Weights of a small mixture-of-experts language model, trained from scratch on English Wikipedia.
Training: a variant of SOAP for the experts, 220M tokens, 3356 steps.
Below are experts of layer 6 (counted from 0) of a mixture-of-experts language model. Rows are named router (the router's row for the expert), gate (a neuron's input weights, with its number), up (a neuron's input weights, with its number), down (a neuron's output weights, with its number) and show model dimensions 128-191. Each number is 128 + 24 x the weight over its row's rms, rounded and kept within 0 to 255. Numbers have three digits each.
After each expert's rows: a language model's description of what the expert responds to; "comes after" lists some tokens at least twice as common just before its tokens as in all text. This comes from a sample of Wikipedia text that the model never trained on. Tokens count by the router's weight.

# expert 31
router:149138127099132184125104119119153127144108115124123109145110116097124089127144106132111120133133112119141138109164114128131096133119112124115156144124105122160088097132129170147139141068143116
gate0:125169147131142158108122104158152126103118123103111079138143114102089103132121132166137096131145119135118171130088104143161124148171133092151134109104138107161128139143140145149131123145081139
up0:136128132165166151145141149115121112132115135126157117075132153106128135085077137148169142080148113080141092121116174110153104107145139109110115128149139128082137119108155130168140136147142109
down0:126107116166095149109130141125148116174139093088173113115106145129084038154148131136149158095117100115160113137165121102076092146126143150142117112130119134095158154119152142101146082142150121
It responds to: List bullets and table rows
comes after: "\n", " Mar", "ban", " 5", " 4", " 6"

# expert 43
router:136144117139095147129108113108158136130117105126096102146140117106108150106144125121094076145119158107162134115082154093107127159125113096111148138114111137144070151147153158142146119095126140
gate0:140125131132111136089137115104104152136139159111149140111095112118092151104179111134132104138114121128149094105093141117182142126126126166145147117125081118121050118167120100132118140141152165
up0:094146122137102114100074152107125134097066133144138138119129156103135137144099112183105128146133135156179139142122120134108116137101152140156143135148146126125095079171119141123130127084113201
down0:156133112108177136143133143144113113161155135141128084124142135120083097109122080106126119131103132124102126153134188135138115098122112110117081161137128129107119117128154128150090146129127103
It responds to: Table cell separators
comes after: " ", ")", " 0", "%", " —", "\""

# expert 55
router:163126129175097148123113151086157138130137090120115093118149116100113113123139101115120136123123149115128102128152127108115100126107127101122161118102139153138142091094095148173121160080150123
gate0:114087108174120146100127138110140134137142135051101143132116111136117158168110133100123118147131177102114129104114123143100133144114119132140167125174144126167120118125105134084140147093138144
up0:144152180120105139092103132152125135121138117109088126134137123102138119140130099157155121209078093145129137170136124112132122175134128107142106125112143121102100141086113107150118157161128137
down0:113109115132106105115149149168131150140108145145109119100140110169141146116129127129133130084114077132151135107153155112115125159130091089139138175110122153130122076150151160122115104128122065
It responds to: Name-initial capital pieces
comes after: "-", ",", " the", " of", ".", ":"

# expert 13
router:143101099128115167112121122095161103154158105121118106145152114094118114093126089121106092107155133100103103150112133118091136120112080100090153136104130122167110151118143134140154151117144107
gate0:110143128147147131123097135096174131124108111096163176139129090095102145149104111108125122126140110119126137106129129121139137096125162140132192142134127118094097119139142153157100153090139132
up0:163103133161114127107139136141121162157145127154118105114138138097111125081160164118132119167154129095138116124150089141135064136134123094048087129145116165151140147138128086133166093114167129
down0:141117174078141098087141163088094131114148097096088092101160088131129109131143085102135131198133138094129161109133129101115127174115128161172114148133119148136119153136115129159184144111123166
It responds to: Table cells and brackets
comes after: " ", " 1", " 2", " 0", " 5", " 3"

# expert 53
router:143094063132106158100094112110124109114119100091104104193124105118132127108138125108114110107146107125185107133127109083111095146135104130094156140115131140117128123099134134131159152101106121
gate0:117124127151122128123122146135120112112127134144116152153122143157131072140117131091168125127138130131143163107143122142110151077124125121149144125120150167160108111133141127130156140123155174
up0:106146069142124139103126153128125121102110126163090144157158135179123087113124154111156116132144184146150170109132096135073147110100124150187143163127138176144118133147140145146179158145160150
down0:100104132100100118126122148152108126117149157151143119157154141184127151131145148132189095110142128102111158152149159107119116144139106124171154163158103157155175109116160118123129104119138139
It responds to: Two-digit table numbers
comes after: " |", "|", " (", " ", ":", ","

# expert 0
router:116053113145120157120098097135190119137104125122107089136106079111134092133150114108104138139140136102100107111129176073086100165092085127108155161128158139127084110086128134118128139117137111
gate0:132098120128098140128105097089150116136124185117107097129066111111149133128123165121134128154121160162143105152133101101117161130106109133127139103199122176136116094166117142136090126134124135
up0:153155150113117110145155126163148142114148131130146165150160185093100170120130119122132142096130095095118123113109156128068067142182131113159123139107129100156124130056140167111132153121087120
down0:105141156124172091158127129103159151115104139130156140151087122147122144139148106124158112134126120150095182120112138098100120153121125095106137151149103125098113123125112120128129100158104061
It responds to: Years and name syllables
comes after: ",", " |", " in", "|", ";", " October"

# expert 47
router:129128130179144148103123119123141108137121124089118123134137126081068111119126118079117111130119122123154105132103111113139134143109130103114152133105125147146129144094154155128162131115133108
gate0:161115138164142109123099112087136136136113122104111161155118122136143141117158105081170110103138161105185088126117089114142121157147143140101165122107117128106152138183150083123131096126124136
up0:142146108143124172124109129154105134110125115095135108105105126151155127152113086136151142146150149134075146154140101099153104131139133137141163149097091142121112115118075104145127115098118167
down0:180131109128120132145157124109091151168110148144114114156135129092123137125136131119129153112195128107127117125140132136130119137116184059143097129092160125111129160138123086133154126102089102
It responds to: Small digits in tables
comes after: " |", ".", " ", " (", "|", ";"

# expert 42
router:137081119190099164114147090111147135123131103094112140108134135081069109153153117117160112144123077130145103129095138136134112139121095110128148127107108116132107131146105135162145141105141106
gate0:117132159125126123095098110124095154113116099140140133120153114170135124098119132124122161131115158089167155138156145119125106118073132167152143159150126145119128113123150133116129123115103131
up0:133105136130163127137138140105136151142127129136143130111173104120179137144150132118109087108106089146130121113156141127134139137082147149176124084180136151140132139099119090079151108123155112
down0:161131120153127104177171099101118163120090119128134139143137123092161161143119144136118147168162116128124118118160193188130139129116160145141129139133121136126142111118114149115135125139130110
It responds to: Second-syllable word pieces
comes after: " ex", " pro", " p", " con", " P", " sp"